Below are experts of layer 8 (counted from 0) of a mixture-of-experts language model. Rows are named router (the router's row for the expert), gate (a neuron's input weights, with its number), up (a neuron's input weights, with its number) and show model dimensions 0-127. Each number is 50 + 15 x the weight over its row's rms, rounded and kept within 0 to 99.
After each expert's rows: a language model's description of what the expert responds to. This comes from a sample of Wikipedia text that the model never trained on.

# expert 61
router:64 16 38 70 50 22 73 53 58 82 49 46 54 40 46 67 70 57 22 34 41 50 28 59 44 49 21 48 57 59 47 75 33 63 37 56 44 48 56 40 30 68 58 62 43 73 49 37 56 37 49 34 67 33 55 52 47 53 41 66 48 53 72 57 70 53 53 54 54 23 62 53 29 62 34 46 47 48 58 27 47 61 38 37 27 52 48 62 40 51 45 42 45 72 47 37 38 46 43 52 53 40 47 56 35 42 78 35 31 63 46 50 39 39 58 37 36 46 51 47 51 54 10 62 51 39 54 56
gate0:33 35 35 63 63 60 30 39 42 23 95 54 59 63 50 46 35 50 35 17 31 79 62 47 54 51 71 58 52 52 57 43 53 44 50 54 36 45 41 59 60 50 73 63 55 48 48 35 23 51 65 45 41 39 41 70 52 54 33 46 28 76 45 58 40 67 22 23 72 56 78 46 62 58 50 66 64 35 60 32 42 75 50 75 44 48 51 69 48 37 58 67 67 39 29 60 92 77 48 61 43 82 48 51 79 49 37 45 43 71 51 49 71 33 66 56 56 51 52 50 44 49 53 20 40 52 55 53
up0:26 57 32 22 47 40 62 33 48 35 57 65 40 39 56 40 43 86 48 70 41 86 45 36 35 32 57 37 73 73 20 61 79 45 36 63 59 59 34 48 58 68 30 48 59 56 47 55 68 84 24 42 39 69 62 37 93 66 37 29 33 18 74 72 67 20 58 28 19 36 28 37 57 52 76 40 60 47 57 52 57 50 41 74 49 34 42 14 53 53 20 27 53 35 52 28 40 55 18 47 36 50 61 67 44 43 21 43 33 52 50 70 26 29 25 36 62 28 40 67 40 59 28 49 31 42 16 39
gate1:48 30 42 68 75 32 50 44 66 32 45 59 68 42 52 57 39 63 55 49 31 36 46 59 71 49 45 68 43 76 68 51 68 68 29 55 56 55 14 47 33 29 56 50 49 66 54 72 47 58 35 36 37 37 60 60 57 72 48 56 32 60 51 52 35 67 16 37 49 69 58 77 76 27 45 53 32 28 43 56 18 44 67 27 34 43 35 47 67 28 42 70 39 53 49 33 60 32 43 71 29 45 49 51 55 56 58 43 49 63 41 55 53 97 68 37 48 35 58 24 64 36 43 41 52 46 40 34
up1:41 41 29 27 47 41 45 63 27 54 43 60 43 55 44 38 58 56 40 51 62 41 54 30 60 50 49 58 45 70 18 34 50 57 64 41 38 53 46 78 60 22 39 47 48 53 26 31 56 67 37 32 72 43 58 43 47 79 67 48 71 31 26 42 55 49 50 35 34 77 49 46 54 43 31 31 55 37 49 57 35 39 48 56 48 43 60 40 50 66 55 40 59 39 65 57 45 77 37 32 39 59 52 17 24 67 54 53 66 23 43 20 56 64 53 42 73 43 54 48 45 29 78 42 59 68 62 48
gate2:51 20 52 47 47 44 51 35 54 53 47 38 06 09 61 60 20 46 54 31 44 68 69 67 39 35 38 32 65 67 69 55 70 67 42 44 53 61 38 42 71 44 59 51 49 68 47 63 64 58 29 43 46 61 60 41 24 43 83 31 32 44 34 51 44 62 66 51 50 51 36 36 55 36 51 65 36 69 69 44 51 51 72 46 60 71 56 60 44 55 48 43 69 56 37 36 32 44 47 32 63 12 48 44 32 32 41 47 49 33 45 31 22 69 46 54 27 39 66 39 50 52 50 82 32 31 33 46
up2:40 38 37 67 42 75 55 41 49 46 58 53 31 66 38 58 14 48 61 12 51 27 77 50 51 23 72 43 69 67 38 58 49 59 76 56 29 53 48 36 39 22 46 46 60 73 36 67 53 48 27 61 67 99 32 31 56 61 32 52 43 72 56 16 27 42 66 69 59 64 70 34 81 68 46 68 37 23 50 43 62 82 46 58 49 62 55 57 60 39 43 55 53 25 17 49 38 47 67 60 66 44 61 61 66 65 44 34 67 67 40 53 68 46 47 60 46 69 36 66 54 41 49 67 53 62 23 53
gate3:67 40 55 59 70 50 35 65 47 59 56 61 83 54 52 55 50 45 74 62 30 71 54 69 43 43 64 35 64 68 38 49 56 41 58 84 55 43 55 46 55 38 42 49 46 48 54 24 39 38 42 37 43 82 66 63 20 59 27 50 54 56 52 51 43 34 18 67 38 39 69 39 39 65 51 52 54 30 43 39 54 60 33 38 45 62 41 71 52 71 54 50 31 45 58 41 55 55 36 55 31 51 45 74 38 63 39 58 36 40 25 45 55 69 71 89 59 26 40 43 31 56 34 35 49 60 48 45
up3:40 39 54 40 44 45 14 54 55 62 25 34 56 40 47 71 41 44 46 65 70 39 75 49 48 58 40 69 40 34 36 54 58 42 66 51 59 34 52 46 47 57 48 51 74 57 16 60 37 45 54 48 24 38 51 46 69 58 51 39 53 52 36 48 31 55 68 39 66 62 35 40 58 33 86 50 43 58 35 62 67 53 20 71 50 24 42 31 38 53 59 43 48 29 24 47 20 70 65 18 61 81 52 68 42 39 43 47 40 65 39 74 43 27 57 54 47 18 36 62 76 55 52 28 47 51 71 53
What it handles: Heading markers ==, ===, list dashes and line-initial words like In, Personal, History, plus family-name pieces in taxonomy boxes like Tach-in-idae.

# expert 33
router:82 53 44 75 51 38 53 63 66 24 36 48 62 31 79 52 50 43 41 30 58 47 40 50 30 55 49 50 36 31 31 40 45 34 42 45 62 72 50 62 29 42 73 59 51 48 56 41 43 72 36 32 63 55 76 36 81 32 48 54 36 53 68 33 41 42 78 71 36 31 52 73 50 68 69 48 45 34 46 10 38 66 24 34 60 38 65 35 59 39 28 57 31 68 04 61 28 49 44 43 62 50 51 48 41 47 69 48 47 51 66 64 52 58 66 50 46 57 49 64 68 47 40 35 57 36 43 53
gate0:58 42 42 32 15 56 86 71 50 30 40 58 54 66 29 39 39 39 44 37 48 34 55 36 42 22 23 62 49 45 45 30 20 51 56 78 64 43 62 57 66 59 28 02 56 46 36 71 58 44 64 62 46 54 69 24 64 75 51 66 63 01 47 45 54 50 52 55 63 65 68 55 48 51 69 50 42 36 33 49 27 40 39 68 47 57 50 38 74 48 39 58 43 53 38 39 66 56 81 51 38 67 48 49 54 58 44 45 58 64 47 60 63 62 32 79 38 36 57 58 32 40 41 68 61 62 64 59
up0:40 44 50 62 40 51 42 56 54 52 42 37 32 36 51 50 30 42 41 60 78 92 47 39 45 53 37 55 57 35 52 51 33 46 75 50 49 37 49 48 47 79 32 32 18 71 35 37 29 67 49 41 51 38 36 46 39 41 54 59 33 54 39 65 73 72 50 48 38 33 61 89 49 82 44 46 63 54 75 57 48 44 37 63 65 31 54 31 58 52 54 63 24 71 42 28 36 58 53 64 60 55 33 36 54 55 59 65 47 23 64 88 39 79 49 52 92 62 45 42 50 55 71 45 45 35 36 32
gate1:38 35 47 36 30 26 52 62 64 61 36 43 74 67 18 38 62 53 20 70 64 56 46 63 37 36 22 47 77 70 43 55 54 35 65 18 47 34 53 46 58 55 39 47 31 43 30 54 69 56 48 38 39 57 69 59 54 69 61 35 66 63 45 56 49 67 48 52 56 88 78 90 47 36 60 39 61 64 53 49 40 39 38 69 38 65 80 69 40 55 61 51 45 15 36 72 27 77 42 50 34 63 54 60 50 32 31 53 58 43 67 49 52 54 52 10 24 50 34 19 35 40 56 50 42 29 57 50
up1:43 65 33 16 67 22 85 51 65 34 47 51 61 88 61 76 65 40 80 53 31 44 32 33 53 37 40 27 42 41 61 58 57 46 67 71 50 47 61 65 64 55 59 61 55 57 39 62 37 50 19 60 27 86 71 73 31 50 69 44 54 85 45 56 55 44 51 35 58 20 40 64 63 67 40 52 37 42 50 66 46 55 57 47 58 55 49 80 30 37 67 28 61 59 43 76 27 46 34 59 58 48 66 44 78 54 50 73 41 46 48 47 44 51 42 57 49 39 54 47 68 74 36 64 14 59 37 56
gate2:77 20 56 48 54 67 51 66 58 59 50 52 46 68 69 40 80 39 65 42 28 45 51 51 34 55 39 55 41 43 37 56 42 60 65 48 49 48 36 63 47 52 28 59 33 24 45 57 34 80 59 37 66 35 29 44 87 40 67 44 51 63 57 61 63 50 53 76 64 70 40 34 30 45 61 61 81 68 49 63 65 56 32 77 42 70 54 45 30 16 45 62 56 15 29 22 12 47 44 56 65 44 59 60 50 28 19 73 51 57 49 18 45 30 65 42 46 50 61 40 56 60 30 36 34 42 62 50
up2:25 46 69 38 61 26 50 73 57 28 36 25 41 59 55 33 74 36 44 54 74 30 45 33 63 75 79 37 62 52 55 56 42 55 50 32 53 22 57 70 60 55 54 33 28 52 55 72 73 58 58 76 45 57 33 51 16 60 41 29 45 42 48 40 72 48 45 28 32 57 69 39 50 52 49 43 55 42 74 54 59 40 52 41 60 49 64 58 46 78 40 39 62 59 24 30 65 63 63 47 39 51 40 53 73 43 67 54 44 58 43 29 44 44 36 57 46 64 48 44 54 40 45 23 43 45 54 64
gate3:44 56 44 35 50 64 55 50 65 53 38 57 66 33 35 44 80 57 48 58 26 49 86 46 78 38 47 53 76 58 32 49 33 33 45 44 42 71 49 57 50 40 49 57 54 85 48 91 44 39 43 38 77 40 53 36 40 30 37 54 61 63 79 04 21 43 57 46 40 51 44 33 57 48 93 56 36 41 33 38 48 56 57 53 48 96 30 58 71 40 42 41 33 45 61 47 33 38 65 74 43 71 58 60 56 52 33 33 43 46 50 39 67 58 64 27 53 35 47 53 40 83 40 57 43 43 53 36
up3:36 22 61 41 46 45 55 59 66 44 61 48 53 68 46 52 49 46 44 40 54 64 66 61 39 52 39 72 66 43 45 57 57 73 57 66 66 82 49 64 67 51 68 35 48 74 37 37 36 45 63 63 68 62 25 49 61 60 60 62 74 37 69 61 44 45 51 51 59 57 74 53 48 52 34 41 65 47 59 49 54 55 31 57 43 40 61 74 59 25 62 33 41 58 56 50 70 80 53 24 60 54 42 49 59 44 71 33 46 38 57 60 52 24 70 69 40 46 56 74 34 46 48 76 66 81 84 47
What it handles: Single digits and commas inside numbers in dates, event numbers and statistics tables, such as Bellator 2(1)7, April 1(4), 201(9).

# expert 21
router:60 33 47 96 31 28 62 63 60 40 38 41 71 27 76 33 82 55 37 39 67 71 49 66 53 54 23 68 50 19 41 37 53 47 49 49 42 26 34 66 27 52 50 23 51 59 35 37 36 17 51 36 34 72 64 60 65 51 45 54 72 50 64 58 68 64 46 51 33 42 59 29 57 42 33 67 47 76 44 25 34 53 45 27 57 57 62 50 47 59 26 63 22 51 20 41 55 57 41 29 46 56 53 56 50 78 32 43 80 49 68 23 56 51 65 51 42 46 38 62 59 29 13 36 65 36 31 35
gate0:41 71 39 58 44 22 33 36 53 36 48 47 56 52 55 43 40 47 34 53 84 65 59 70 37 83 57 54 52 52 53 53 61 37 69 55 65 63 43 52 23 56 23 50 35 50 32 38 68 28 34 52 59 41 69 64 40 51 59 44 66 60 40 20 34 43 48 28 62 64 48 44 52 73 54 50 74 94 31 66 47 64 50 70 55 34 46 43 67 49 47 42 59 67 85 71 30 34 69 50 38 39 42 49 42 44 43 46 59 42 81 74 52 57 52 64 44 46 61 43 64 40 26 43 28 62 71 45
up0:49 64 67 66 50 46 53 47 75 35 79 52 49 45 44 54 62 75 76 55 72 56 55 68 64 15 75 48 33 44 51 34 68 52 51 37 60 76 34 58 16 27 07 53 55 49 26 65 28 25 56 53 62 30 64 89 75 35 66 70 36 34 44 43 59 52 57 23 52 56 63 42 64 51 43 30 36 60 43 53 42 39 65 64 57 38 58 48 45 45 50 36 24 47 52 29 47 63 42 60 73 62 68 26 02 54 42 42 21 26 67 75 39 44 63 32 49 67 34 55 48 41 30 31 45 75 52 48
gate1:61 37 62 55 40 60 64 61 41 61 56 53 63 70 55 54 46 64 39 31 14 61 53 56 39 53 44 52 33 47 38 54 38 66 33 58 25 42 40 18 44 38 19 39 35 42 49 34 57 68 49 76 33 61 62 14 47 34 43 69 60 55 48 57 68 22 30 52 60 48 51 74 51 31 31 47 49 53 55 34 67 32 50 62 81 51 54 68 65 63 25 54 40 62 46 57 29 59 35 58 64 49 64 45 54 60 33 29 50 42 56 34 26 39 53 56 35 51 94 48 39 69 42 63 60 48 65 74
up1:45 36 48 62 74 53 46 25 47 81 53 78 80 47 37 65 68 45 62 50 63 50 35 42 55 66 50 49 44 42 35 63 18 54 37 62 51 47 24 43 41 22 59 64 48 37 42 46 51 46 43 54 90 28 45 62 58 48 38 34 43 59 39 52 41 65 27 37 56 37 36 20 93 32 68 51 53 49 40 47 57 58 75 34 59 60 15 19 56 40 69 27 35 63 38 96 64 40 41 61 45 43 52 52 79 24 36 34 79 43 75 54 63 31 40 54 65 40 55 51 54 66 63 34 37 39 48 47
gate2:54 38 36 59 42 21 45 55 72 47 71 50 44 78 47 79 54 37 48 77 65 33 69 49 58 52 55 18 34 31 30 49 58 67 28 65 38 69 37 53 59 80 63 63 45 56 62 50 27 45 63 39 36 43 55 49 40 50 44 36 62 29 49 26 69 93 67 77 44 51 51 80 58 52 57 43 67 41 56 54 65 61 39 65 83 76 46 54 42 56 65 59 29 50 60 37 45 33 71 55 61 45 48 54 40 39 54 45 67 72 32 45 54 37 15 55 22 53 35 57 59 38 27 25 64 11 22 67
up2:70 61 48 45 41 64 42 49 44 65 18 49 66 39 43 50 54 40 60 41 47 67 68 34 13 24 56 33 55 62 51 59 25 32 55 52 76 55 49 36 37 66 41 52 37 73 74 37 39 60 37 39 59 42 57 58 50 25 77 64 67 53 21 67 55 33 38 20 61 48 25 50 53 58 44 32 41 47 46 69 59 55 67 36 46 27 34 26 64 29 59 55 43 62 35 57 64 72 23 74 55 66 55 55 62 63 43 74 49 47 46 50 56 63 67 48 79 62 60 65 74 72 79 35 38 69 68 35
gate3:50 63 65 61 24 44 46 42 52 50 44 43 68 51 63 39 25 52 55 54 46 65 61 60 78 28 21 24 52 52 40 31 34 51 41 53 34 16 19 56 40 29 31 36 42 61 32 64 42 33 59 69 52 87 62 55 66 30 62 40 63 53 58 79 33 16 63 44 38 16 36 40 44 53 50 68 39 58 45 66 58 21 39 45 58 36 44 56 49 50 47 58 57 62 42 66 41 66 49 44 54 48 60 48 22 44 53 43 31 38 83 66 66 50 59 23 25 45 54 70 59 68 45 32 59 67 58 43
up3:50 53 57 67 40 67 49 47 62 29 36 42 73 53 68 28 68 58 58 41 44 45 59 51 52 34 51 31 65 16 30 37 71 60 61 39 32 58 35 67 27 01 26 47 41 57 85 81 58 52 40 32 34 66 56 73 68 56 65 58 27 32 40 33 51 35 43 51 33 53 23 23 48 72 47 48 43 48 75 63 55 49 23 32 39 59 42 49 76 21 34 76 44 73 42 58 41 60 53 19 37 78 48 59 71 58 57 77 39 23 53 68 66 51 37 50 60 47 56 66 56 38 40 49 60 99 29 60
What it handles: Title-closing " =" with line breaks, and prepositions opening sentences or phrases, such as On, In, For, During, After.

# expert 38
router:73 48 46 56 60 40 66 68 53 66 49 30 48 54 35 63 62 44 21 53 45 49 21 56 61 26 32 45 62 52 37 72 72 42 48 45 59 47 71 46 47 60 64 28 67 66 59 53 47 62 35 22 78 72 36 39 61 55 53 38 49 34 43 71 18 61 61 80 52 29 28 76 47 67 48 34 56 66 45 57 45 50 29 38 66 67 39 64 28 43 39 47 60 67 52 62 15 35 43 57 46 41 22 51 35 56 69 46 62 53 45 40 48 57 27 45 36 43 50 53 46 46 39 44 40 41 55 69
gate0:42 29 29 84 27 16 72 34 42 62 54 53 63 50 45 40 62 67 67 69 47 53 47 26 44 47 45 30 48 46 40 27 37 68 58 56 16 34 73 19 33 39 89 41 49 38 54 55 33 46 57 37 28 57 39 50 69 55 63 56 41 38 21 36 43 57 51 57 32 37 27 72 62 64 25 74 27 74 83 29 42 36 64 61 77 48 92 39 31 62 16 67 58 54 57 47 43 82 41 33 45 68 49 63 33 68 66 57 24 55 54 53 51 60 70 38 73 84 56 35 71 55 65 54 49 53 26 64
up0:50 51 28 19 57 59 46 36 51 55 61 50 58 26 47 32 44 42 44 29 45 25 28 39 24 45 51 48 70 55 74 57 38 62 66 54 35 45 58 54 56 65 39 38 31 51 45 48 35 38 44 41 49 61 55 40 81 53 39 52 25 69 62 59 66 55 64 38 61 63 61 46 53 25 34 44 53 53 32 36 50 44 51 40 55 46 55 44 89 53 30 61 67 58 78 69 39 53 59 75 29 56 30 35 52 66 44 42 65 22 44 33 80 26 25 37 32 33 51 51 33 35 74 48 17 71 41 32
gate1:30 29 45 21 46 39 65 21 64 60 34 58 64 41 29 49 00 50 46 44 46 56 62 47 41 33 71 34 51 46 52 44 38 30 47 35 25 40 22 42 57 48 58 63 38 51 42 46 54 61 78 38 75 40 59 45 51 05 49 57 45 60 56 43 21 46 53 57 58 61 28 20 74 29 28 32 66 56 42 34 28 33 43 11 57 59 40 46 35 47 28 48 43 54 42 31 65 14 57 44 45 48 44 40 18 35 76 38 59 63 72 67 64 52 30 54 43 36 30 29 83 25 35 30 41 45 52 73
up1:75 61 45 41 50 32 57 50 31 70 48 77 40 55 56 39 30 51 66 40 38 29 41 36 56 38 71 58 62 39 51 57 55 46 18 72 41 59 40 20 41 81 54 42 41 44 33 65 90 37 29 36 42 56 61 50 47 64 18 48 44 50 39 69 69 35 40 51 23 34 33 59 63 48 91 77 72 42 67 66 61 59 38 30 71 40 56 45 50 56 51 52 54 57 58 65 76 54 69 49 40 28 59 72 48 44 35 39 57 38 56 57 30 30 56 35 47 22 68 52 40 49 86 57 42 69 42 32
gate2:29 25 55 35 33 59 50 63 42 58 57 62 65 64 35 38 36 34 42 52 90 36 61 50 42 54 37 58 30 59 34 53 47 44 61 48 43 68 43 60 65 70 39 48 66 56 33 27 18 41 35 12 58 59 67 46 65 48 54 52 52 63 56 91 57 31 81 59 56 43 60 67 57 50 61 47 63 40 63 72 31 46 53 30 57 36 62 46 29 28 40 72 38 36 22 30 49 42 26 39 47 26 34 57 46 47 58 75 62 66 21 41 46 36 54 65 51 54 34 53 76 73 45 61 48 44 26 51
up2:61 74 51 38 52 44 50 56 52 42 57 46 61 63 58 39 54 63 73 54 48 36 42 38 37 41 45 65 69 59 23 61 67 78 51 36 35 58 38 59 59 63 60 54 45 50 60 54 33 49 70 54 50 46 52 47 31 38 45 37 41 46 30 51 47 79 19 63 62 50 37 74 38 60 20 29 49 28 40 38 59 25 58 48 42 46 43 41 27 77 43 59 37 51 52 93 47 51 75 53 37 21 75 54 55 52 24 63 17 57 45 52 37 29 48 51 40 81 56 36 67 32 66 44 38 59 40 40
gate3:66 38 30 35 51 58 68 38 51 47 69 44 68 56 34 62 73 61 47 47 43 84 55 58 67 43 59 64 64 36 41 68 60 35 66 50 46 49 57 50 71 48 33 14 75 76 20 42 61 58 55 42 65 74 51 31 45 18 67 57 38 43 43 34 58 41 58 60 10 44 61 35 34 46 50 53 31 42 49 72 46 41 56 63 53 53 48 57 57 55 67 52 20 58 38 65 53 61 32 17 38 29 46 47 43 62 41 63 62 52 66 56 39 36 78 46 62 17 61 44 54 34 70 33 54 59 55 49
up3:43 45 24 32 76 36 62 70 54 70 31 78 52 85 52 40 33 43 40 50 41 70 82 58 13 58 19 43 66 50 43 74 58 38 37 60 68 57 63 73 36 28 51 61 58 55 42 50 22 66 67 64 32 43 40 47 53 64 55 51 60 41 72 69 57 64 53 41 62 55 50 30 44 57 69 70 61 52 54 57 31 41 39 55 88 30 60 56 52 39 35 41 81 28 51 45 57 50 70 67 57 15 51 15 60 35 56 53 71 50 17 33 52 50 14 39 50 67 26 55 67 49 31 48 58 47 34 70
What it handles: Space or dash tokens that start a table cell after a pipe, before numbers or blanks, like | 10.73, | —, −, °W, Nominated.

# expert 55
router:63 26 51 52 44 52 42 73 42 44 28 37 24 39 53 53 47 44 51 34 70 63 40 51 42 42 62 49 62 57 41 39 56 40 63 40 53 64 50 67 34 53 60 20 74 56 75 54 43 46 40 54 54 52 34 60 24 45 46 13 56 58 32 66 66 62 29 55 52 53 60 58 39 73 63 71 62 65 34 59 58 65 55 52 62 46 50 40 73 37 31 55 36 70 52 53 53 36 16 46 31 24 32 61 31 26 47 53 43 73 73 63 39 41 88 30 23 54 49 41 47 53 36 19 67 61 57 71
gate0:39 50 45 48 33 73 74 50 38 16 39 46 64 61 44 39 69 69 33 46 78 41 32 27 57 35 50 63 65 38 57 51 28 47 44 48 57 60 58 53 38 22 72 38 39 50 40 24 39 34 43 56 38 68 61 54 65 64 60 41 55 52 26 39 28 57 64 22 46 34 73 42 59 38 46 77 62 71 56 31 61 53 60 53 54 57 55 61 47 65 51 38 45 68 56 60 44 45 61 58 49 42 42 50 31 45 46 91 51 39 55 51 28 55 33 60 60 70 39 68 52 19 47 55 53 61 62 48
up0:41 52 64 65 46 40 82 82 58 54 48 59 67 47 42 57 69 83 55 61 50 28 47 29 52 63 51 44 67 60 52 17 36 37 40 43 31 69 60 32 68 54 54 59 42 54 67 49 36 46 53 45 54 17 54 21 51 54 62 50 24 33 26 39 56 54 32 50 36 41 50 45 60 33 52 23 40 69 64 36 52 63 50 21 54 44 63 54 66 36 49 32 36 42 63 65 58 26 57 47 96 62 31 35 19 36 62 47 31 58 54 77 45 51 45 54 28 42 65 58 59 41 41 68 65 52 56 41
gate1:68 51 80 54 53 51 48 48 74 65 47 31 42 36 51 84 52 51 51 43 51 26 57 39 62 46 43 57 57 40 64 35 18 61 54 48 53 35 34 41 56 41 57 16 65 20 55 47 34 50 61 51 35 45 55 54 38 65 32 32 55 41 37 50 31 29 75 37 49 14 71 64 43 32 38 62 63 56 49 51 23 71 63 50 45 69 40 52 61 44 41 45 30 68 61 71 49 39 56 63 22 36 50 49 32 15 25 30 67 55 41 40 30 33 46 32 33 50 56 56 65 67 28 67 51 51 48 24
up1:10 74 73 32 51 47 40 49 55 62 29 56 54 57 70 62 35 65 52 50 38 40 63 53 64 40 59 42 60 55 59 54 50 39 59 42 75 48 54 68 71 64 35 48 23 43 48 65 64 61 54 37 08 55 47 14 35 63 29 33 27 57 52 93 82 49 81 54 44 49 68 73 58 54 36 65 52 51 39 66 61 55 38 31 46 39 54 52 41 43 68 46 32 46 34 56 79 61 59 32 40 59 75 30 52 26 47 73 75 66 28 38 42 58 49 33 48 45 47 48 41 47 66 56 53 63 34 09
gate2:34 50 73 55 40 70 52 73 66 46 64 57 77 48 39 34 61 54 78 42 46 66 59 23 45 53 38 46 47 45 50 55 70 37 47 55 63 55 29 58 22 72 41 50 34 51 58 55 50 45 77 42 50 82 78 43 66 62 62 49 56 67 53 35 61 55 38 71 57 68 43 66 50 49 47 40 34 44 36 55 35 46 48 53 43 41 60 66 57 41 40 56 32 14 53 52 44 64 56 60 51 72 84 77 44 78 46 59 52 59 35 52 25 39 92 44 58 53 41 84 36 73 44 68 42 48 66 53
up2:34 62 30 43 32 43 44 62 49 44 48 52 55 50 32 46 51 59 35 74 39 61 48 50 06 22 56 09 47 50 27 65 53 53 59 39 59 56 66 55 47 49 39 63 54 44 59 53 45 51 60 65 55 30 54 65 41 44 42 31 58 54 53 52 24 32 48 44 60 44 21 25 26 21 33 26 48 41 61 42 43 55 53 88 32 48 57 46 49 32 42 41 52 26 74 31 46 45 52 42 62 67 70 48 19 50 32 58 35 74 52 72 62 47 41 36 63 51 40 65 61 63 26 37 50 60 46 51
gate3:50 60 54 84 44 46 71 36 44 42 58 66 45 31 54 52 34 48 48 40 81 66 40 54 45 79 54 18 56 54 64 54 32 37 46 27 32 54 65 80 54 68 52 65 75 62 76 49 40 59 32 61 49 36 42 56 56 44 51 40 39 76 72 40 72 47 60 53 55 56 46 34 27 64 57 51 53 40 27 45 55 56 48 14 30 64 54 40 70 42 39 75 33 54 40 58 56 76 64 28 61 48 45 52 47 46 66 81 24 41 49 50 47 37 44 46 47 63 38 57 52 49 56 23 32 58 63 72
up3:68 44 26 49 30 47 40 51 28 31 45 45 32 69 54 21 57 46 43 29 73 96 63 58 85 70 65 44 45 34 61 60 45 14 46 83 28 37 43 52 69 38 62 51 45 52 58 46 64 32 60 33 57 47 23 52 41 21 59 43 54 51 76 41 50 52 36 55 65 38 49 35 45 78 44 81 49 47 60 73 55 47 61 52 40 32 33 45 75 57 58 40 39 67 63 46 38 37 47 46 66 39 44 51 42 53 31 84 41 71 10 30 33 50 51 50 56 65 37 53 41 60 58 70 54 48 55 28
What it handles: Pipes and names inside college sports schedules and rosters, such as Opponent | Site, University, State, college, plus mid-word name pieces.

# expert 62
router:99 50 18 77 56 30 71 52 84 73 43 28 55 37 68 27 53 46 38 41 72 54 43 53 78 70 48 51 59 37 39 49 64 19 62 40 45 28 45 60 38 52 72 64 38 32 47 49 43 55 27 57 41 57 40 70 54 58 33 43 38 29 69 47 19 36 74 51 34 46 52 66 38 53 58 43 57 33 52 60 35 71 46 25 52 52 67 19 55 58 23 77 07 43 17 69 50 40 51 38 52 44 72 53 43 32 61 59 32 64 49 40 45 60 54 47 27 66 50 64 48 52 48 42 49 15 53 58
gate0:70 63 66 52 62 71 53 35 39 51 46 24 73 43 56 61 43 54 46 51 42 62 80 87 58 36 54 53 58 45 60 57 66 56 51 67 47 32 47 62 41 47 41 56 52 36 56 49 54 33 33 50 44 28 69 37 57 60 60 44 56 56 44 42 43 44 70 27 81 19 20 80 46 52 45 39 42 49 41 43 38 38 32 67 49 47 42 41 59 66 39 37 74 66 49 45 65 18 60 60 14 49 41 65 37 57 48 25 56 39 47 67 66 39 29 46 61 50 53 61 46 51 37 70 35 43 47 13
up0:31 63 56 47 78 72 48 64 21 53 56 99 20 48 47 50 53 88 40 56 45 67 62 38 32 35 37 45 49 38 53 77 74 47 29 54 39 44 72 56 50 28 40 82 63 36 66 60 40 50 36 55 50 61 32 23 65 47 90 59 42 57 64 88 31 66 52 31 47 49 61 59 72 63 70 47 28 27 71 54 42 52 44 99 45 51 53 59 54 27 48 53 56 41 43 44 44 51 49 59 32 62 44 16 68 51 54 52 61 56 68 63 56 25 39 40 51 19 58 76 40 75 23 54 51 41 34 43
gate1:62 61 19 46 38 45 38 40 54 36 51 46 43 61 29 36 66 36 33 24 41 37 89 74 69 47 54 41 40 19 25 67 23 50 39 60 42 30 44 73 67 72 53 30 52 63 41 62 58 24 03 38 53 51 83 45 59 41 37 51 32 60 72 42 76 41 65 41 39 49 63 38 58 32 44 51 64 56 52 52 56 83 33 23 62 35 60 34 50 53 61 77 29 42 53 56 86 33 81 42 79 89 49 47 58 30 61 48 72 47 61 27 43 76 36 26 59 34 43 62 28 71 37 50 49 55 43 62
up1:48 49 66 57 38 38 56 49 53 41 67 41 55 46 39 50 27 42 52 57 58 36 66 43 61 58 65 58 54 43 29 45 30 45 17 24 84 82 60 58 63 68 52 47 78 52 35 33 46 29 28 78 38 58 38 39 17 37 68 67 35 76 20 22 41 78 73 41 50 45 55 45 52 27 62 36 56 50 45 62 29 30 52 59 32 46 61 44 45 70 33 41 36 71 41 40 29 34 15 55 45 45 66 52 50 60 46 52 34 64 53 47 44 48 46 57 31 48 27 54 34 39 33 66 42 44 49 32
gate2:45 52 47 61 37 52 48 76 56 42 55 38 47 59 56 57 28 33 50 52 26 32 72 55 67 75 37 49 42 21 50 73 66 18 56 59 58 53 59 48 72 51 60 04 40 55 63 33 65 56 36 72 37 71 64 50 51 62 30 48 42 48 70 52 42 49 48 34 37 60 39 66 57 54 59 36 59 54 39 67 48 45 41 42 48 69 52 36 36 50 76 45 42 40 49 56 70 66 57 54 61 38 54 64 48 71 29 38 61 56 71 24 63 73 23 66 46 44 85 11 87 35 46 65 23 63 45 42
up2:51 36 44 27 63 59 55 53 44 46 49 52 56 38 28 61 44 67 62 89 88 69 50 72 43 51 62 27 31 53 52 58 71 37 54 19 67 55 48 39 59 56 63 54 66 26 44 52 54 61 57 68 63 51 73 42 39 29 37 30 29 63 53 36 42 42 60 49 53 33 42 58 40 48 44 61 68 45 44 67 79 50 48 73 62 30 64 38 37 69 12 72 49 35 52 33 67 63 46 29 60 58 52 50 56 79 34 53 37 38 39 49 32 43 17 51 44 49 32 34 54 61 36 22 22 70 32 47
gate3:67 54 36 62 52 45 60 59 59 66 66 69 86 68 45 44 73 71 27 29 13 49 81 48 79 46 24 70 58 33 49 42 40 39 84 49 39 38 54 34 36 73 29 72 31 37 69 37 45 62 63 51 70 51 53 44 36 25 37 74 30 16 74 25 51 62 53 58 60 56 61 36 53 46 41 62 42 33 36 63 70 52 64 31 66 77 11 39 25 52 45 79 60 52 45 68 41 33 37 45 52 63 40 45 52 53 48 40 51 52 48 45 34 57 46 44 59 62 49 46 18 29 74 49 60 57 57 36
up3:57 64 47 46 41 64 61 62 41 77 42 75 37 49 57 25 75 47 43 29 58 47 52 57 43 58 42 23 57 61 50 79 36 55 40 00 71 63 59 63 33 44 24 36 45 50 49 44 74 36 63 60 73 39 58 64 48 55 50 34 53 52 64 28 62 51 76 30 83 55 92 59 66 58 59 66 72 70 51 76 35 37 51 51 56 62 55 44 59 53 42 64 40 83 38 61 39 38 42 44 52 41 46 71 80 48 42 58 33 32 38 39 78 44 33 36 36 52 37 58 49 40 28 48 58 48 62 44
What it handles: Middle digits and decimal points, colons, degree and prime marks within years, times, measurements and coordinates, e.g. 1:38:27, 3.60, 1986.